Weights of a small mixture-of-experts language model, trained from scratch on English Wikipedia: 122M parameters, a variant of SOAP for the experts.
Below are experts of layer 3 (counted from 0) of a mixture-of-experts language model. Rows are named up (a neuron's input weights, with its number) and show model dimensions 0-191. Each number is 128 + 32 x the weight over its row's rms, rounded and kept within 0 to 255.
Before each expert's rows: "comes after" lists some tokens at least twice as common just before its tokens as in all text. This comes from a sample of Wikipedia text that the model never trained on. Tokens count by the router's weight.

# expert 26
comes after: "\n", ".", ":", ").", " as", "\""
up0 [179 171 161 124 101 149 140 163 140 115 123  94 100 139 189 123 140 129  84 104 152  56 100 166 132 151 174 206  80 177 124 140 150 132 121 160 102 125  82  69 140 147 161 148 101 172 104 108 128 183 127 125 127 142 118 140 144 119  83 112 117 109 129 112 138 155 137  77  82 105 123 138 153 136 110  88  70 129 110 164 119 180 214 110 161  50 110  99  91 194 112 190 128 146 125  76 106 135 175  78  98 134 155 154 159 105 109 139 141 133 113  79 113 124 110 124 135 100 192 144  85 156 135 202 143  88 124 168  80 157 132  92  75 169  93 143 194 182 112 160 174 104 145 115 158 146 103 121 138  83 116 148 121 127 155 186 184 102 112 126 157 128  73 133 109 133 146 104 126 153 144 141 151  89 155 142 119 185 147 134  93 138 148 170 147 155  87 128  60 180  96 141]

# expert 15
comes after: "or", "er", " 19", "fer", "ver", "der"
up0 [159 108 240 131 176 156  88 106 125 156 140 127 106 103 114 137  97 143 177 135 167 116 116 126 109 161 161 128 148 125 160 189  91 116 122 110 104 147 130 126  95 162 131 174  77 151 182 127 154 176 135 123 182 158 144  90 129 122 182 117 167 188 128 132  89 135 137 136 160 157 114 122 159 143 158 174 141 122  86  86 152 105 133 181  87  85 162 126  54  94 133  93 117 168 120 145 147 170 130 174  83 132 131 154 186 158  97  95 118 114 194 118 129 142 106 176 114 162 105 181 167 158  71 114 103  95 124 111 161 194 161 173 106 143 199  71 100 124 126 135 152 144 113 116 144 129  98 155 204 149  47 122 102 126  85  89 103 135 186 121 138 105  75 117  93 167 104 165 105 135  91 144 127 163 155 128 127  93 142 142 102 177 152 131  90 122  95 168  87 144 165 115]

# expert 9
comes after: "al", "ci", "il", "u", "par", "ic"
up0 [152 117 137  67 147  72 138 122 130  98 137 152 134 105 116 144 158 164 101 115  94  75 132 127 190 108 103 105 103 166 167 128 192 144 122 156 179 113 112 108 139 138  93 131 136 146 160 183 107 112 153  78 135  68 142 163 138  72  85 140 117  84 141 126 122 138 135 168 163  88  77 150 161 140 123 146 111 155 110 139 174 155 177 125 113 101 144 145 109 146 123  97 148 136 131 134 166  76 110 108 133 159 110 107 114 103 136 163  79 145 148 135 149 105 155 145  81 148  88  91 147 109 170 196 135 150 159 132 251 106 151 160 110 120 112 101 113 152 181 187 186 140 110 105 104 146  97 121 172 157 110 147 105 112 120 163 132 116  94 132 101  88  73 167  92 125 111  92 153 120 195  91 170 115  57 118  58 123  65 116 132  83 101  73 125  54 175 188 126  81 111 107]

# expert 36
comes after: "s", "\"", "es", "ia", "er", "ers"
up0 [142  93 133  61 146 133  82 168 117 104 130 103 197 124 126 125 155  80  88  81 147 135 166 165 116 148 196  94 120 102 100 120 166 116 165 136 147 103 139 163 139 124  81  92 153 146  50 141 132 153 115 174 112 147 202 171 129 186  65  97  71  86 126  98 147 146 123 110  70 181 167 105 111 107 103 123 135 108 108 105 154  69  92 108 130  14 107 108  99 172 128  71  61 150 104 112 119 134 125  76 165 102 116 153 138 173  90 101 130 113  69 148 124  94  84 148 138 172 125 110  95 166 128 106 140 121 117  97 174 126 106 104 123 113  94 106  84 144  98 118 118 137 197 150 143 142 116 150 132 109 133 110 134 145 104 117  63 163 100 105 109 141 167 130 130 104 162  91 151 145 103  94 113 160  58 149 140 153 145 156 129 107 128 219 177 140 132  99 152 154 149 138]

# expert 38
comes after: " ", "'", "as", " re", " as", "en"
up0 [101 130 126 112 116  99 110 105 103  59 105 151 183 118 119  89  98 105 172 104  67 148 119 109 159 107 180 130 164 141  98  72  85 142  94 135 162 128  64 129  86 142 141 183 101 169  70 114 155 129 188 139 170  89 104 135 120 125 139 104  89 145  98 133 147 148 100 122  94 124  52  95 107 193 147 126 159 116 137 177 121 174 118 139 198 106 130 161 154 120 171 118  67 194  59 132 154 111 136 168  60 125 137 119 139 114 131  85 135 121 132  99 198  89 143 140  76 130 131  76  92 157  73 122 127 165 117 171 141  51 135 136 144 151  96  94 119 176 108 183 133 115 160 146 180  80 171 162  75 159 141 142  72 114 154  95 130 101 124 102 145 121 176 135 137 134 145 144 132 128 161 115 108  82 150 170 144 211 126 112 164 140 138 107 148 142 102 104 135  99 115  84]

# expert 27
comes after: "\n", " is", "Personal", ")", " Born", " ="
up0 [124 110 115 128 176 177 139 119 135 111 141 103  65 140 130 126 108 166 140 122 146  79 103 141 127 144  91 107 146 177 131  93 152 140  77  95  69  56 123 185 103 190  71 132 125  71 101 107 122 182 141 109 165 117 137  92 102 109 118 131 134 103 131 159  93  93 164 149 125 128  89  99 162 127  91  90 118 139 104 120  91 159 148 121 147 149 102 103  70  94 137  70  76 134 129 138  87 114 189 111 136 117 135  64 150  50  82 138 158  23 113  61 121 145 148 133 107 131 111 185 143 147  66  67  70  83 127 103 140 125  78 139 157 117 108  84 142 104 119  56 124  59  96 104  91 130 161 120 133 159 172 113 178 131 136 156 123 138 104 146  92 141 104 116  53 119 142 163 103 148 138 129 173  86  84 115 121  89 146 105 101 180 110 133  80 127 132 122 127 121 156 153]

# expert 12
comes after: "re", "e", "ne", "ro", "le", "be"
up0 [139 138 141 130 112 130 141 145  93 111 121 104 116 118 136  87 166 135  92 158 142  80 147  67 167 104 121 199 126 152 149  95 138 104 143 143  94 180 100 146  90 136 155 103 110  92 152 178 137  66 102 188 167  99 112 140  95 101 120  83  74 118 112 122 174 170 165 165 105  87  89 126 159 161 136  70 152  81 134 110  90  91 107 111 133 128 148  58 109 128 127 115 131 104 138  65 142 114 116 136 103 164 144 188  95  86 123  95 140  99 117 119  82  76 119 129 143 142 114  94 123 191 146 107 137  94 107 102 177 103 125 107 139  74  96 142 128 129 122 164 117 120 117  97  93  53 100 108 138 134 211 131  94 143 110 146 163 173 149 133 139  39 135  51  95 120 189 171 135 144  82  93 131  94 145 155 176  51 175  82 107  67 136 136 118  87 154 116  89 122 175 164]

# expert 4
comes after: " |", ".", ")", "---|---|---|---|", " =", ")."
up0 [103 141 138 137 102 131  72 134  70  87 122  85 149 114 164 139  78 200 157 132 111 131 154  88  99 129 142 103 118 138  72 159  70 101  82 105  68 152 107  68 117 120 185 110 109 120  89 130 116 156 118 114 170 120 139  84 182 155 136 101  81 192 128 151 161 113 155  88  66 164 125 153  92 124 139  70  66 126 136 111 103 104  87 120 155  97 110 111 122 151 130  80 157  58 142 131 165 123 127 158  99 127 105 123 118 145 169 176 163 133 154 143  99 101 141 117 158  88 140 208 133  86 156 198 160 150 121 178 132 173 142 111 105 115  79 121 182 107 118 164 149 120 183  65 144  71 111 133 141 104 180 137 152 169 116  89 174 147 137 126 132 185 123  88 135 117 103 158 127  51 143 131 117  98 145  76 137 119 156 169 119 173 139 189  99 129  95  68 128 149 125 100]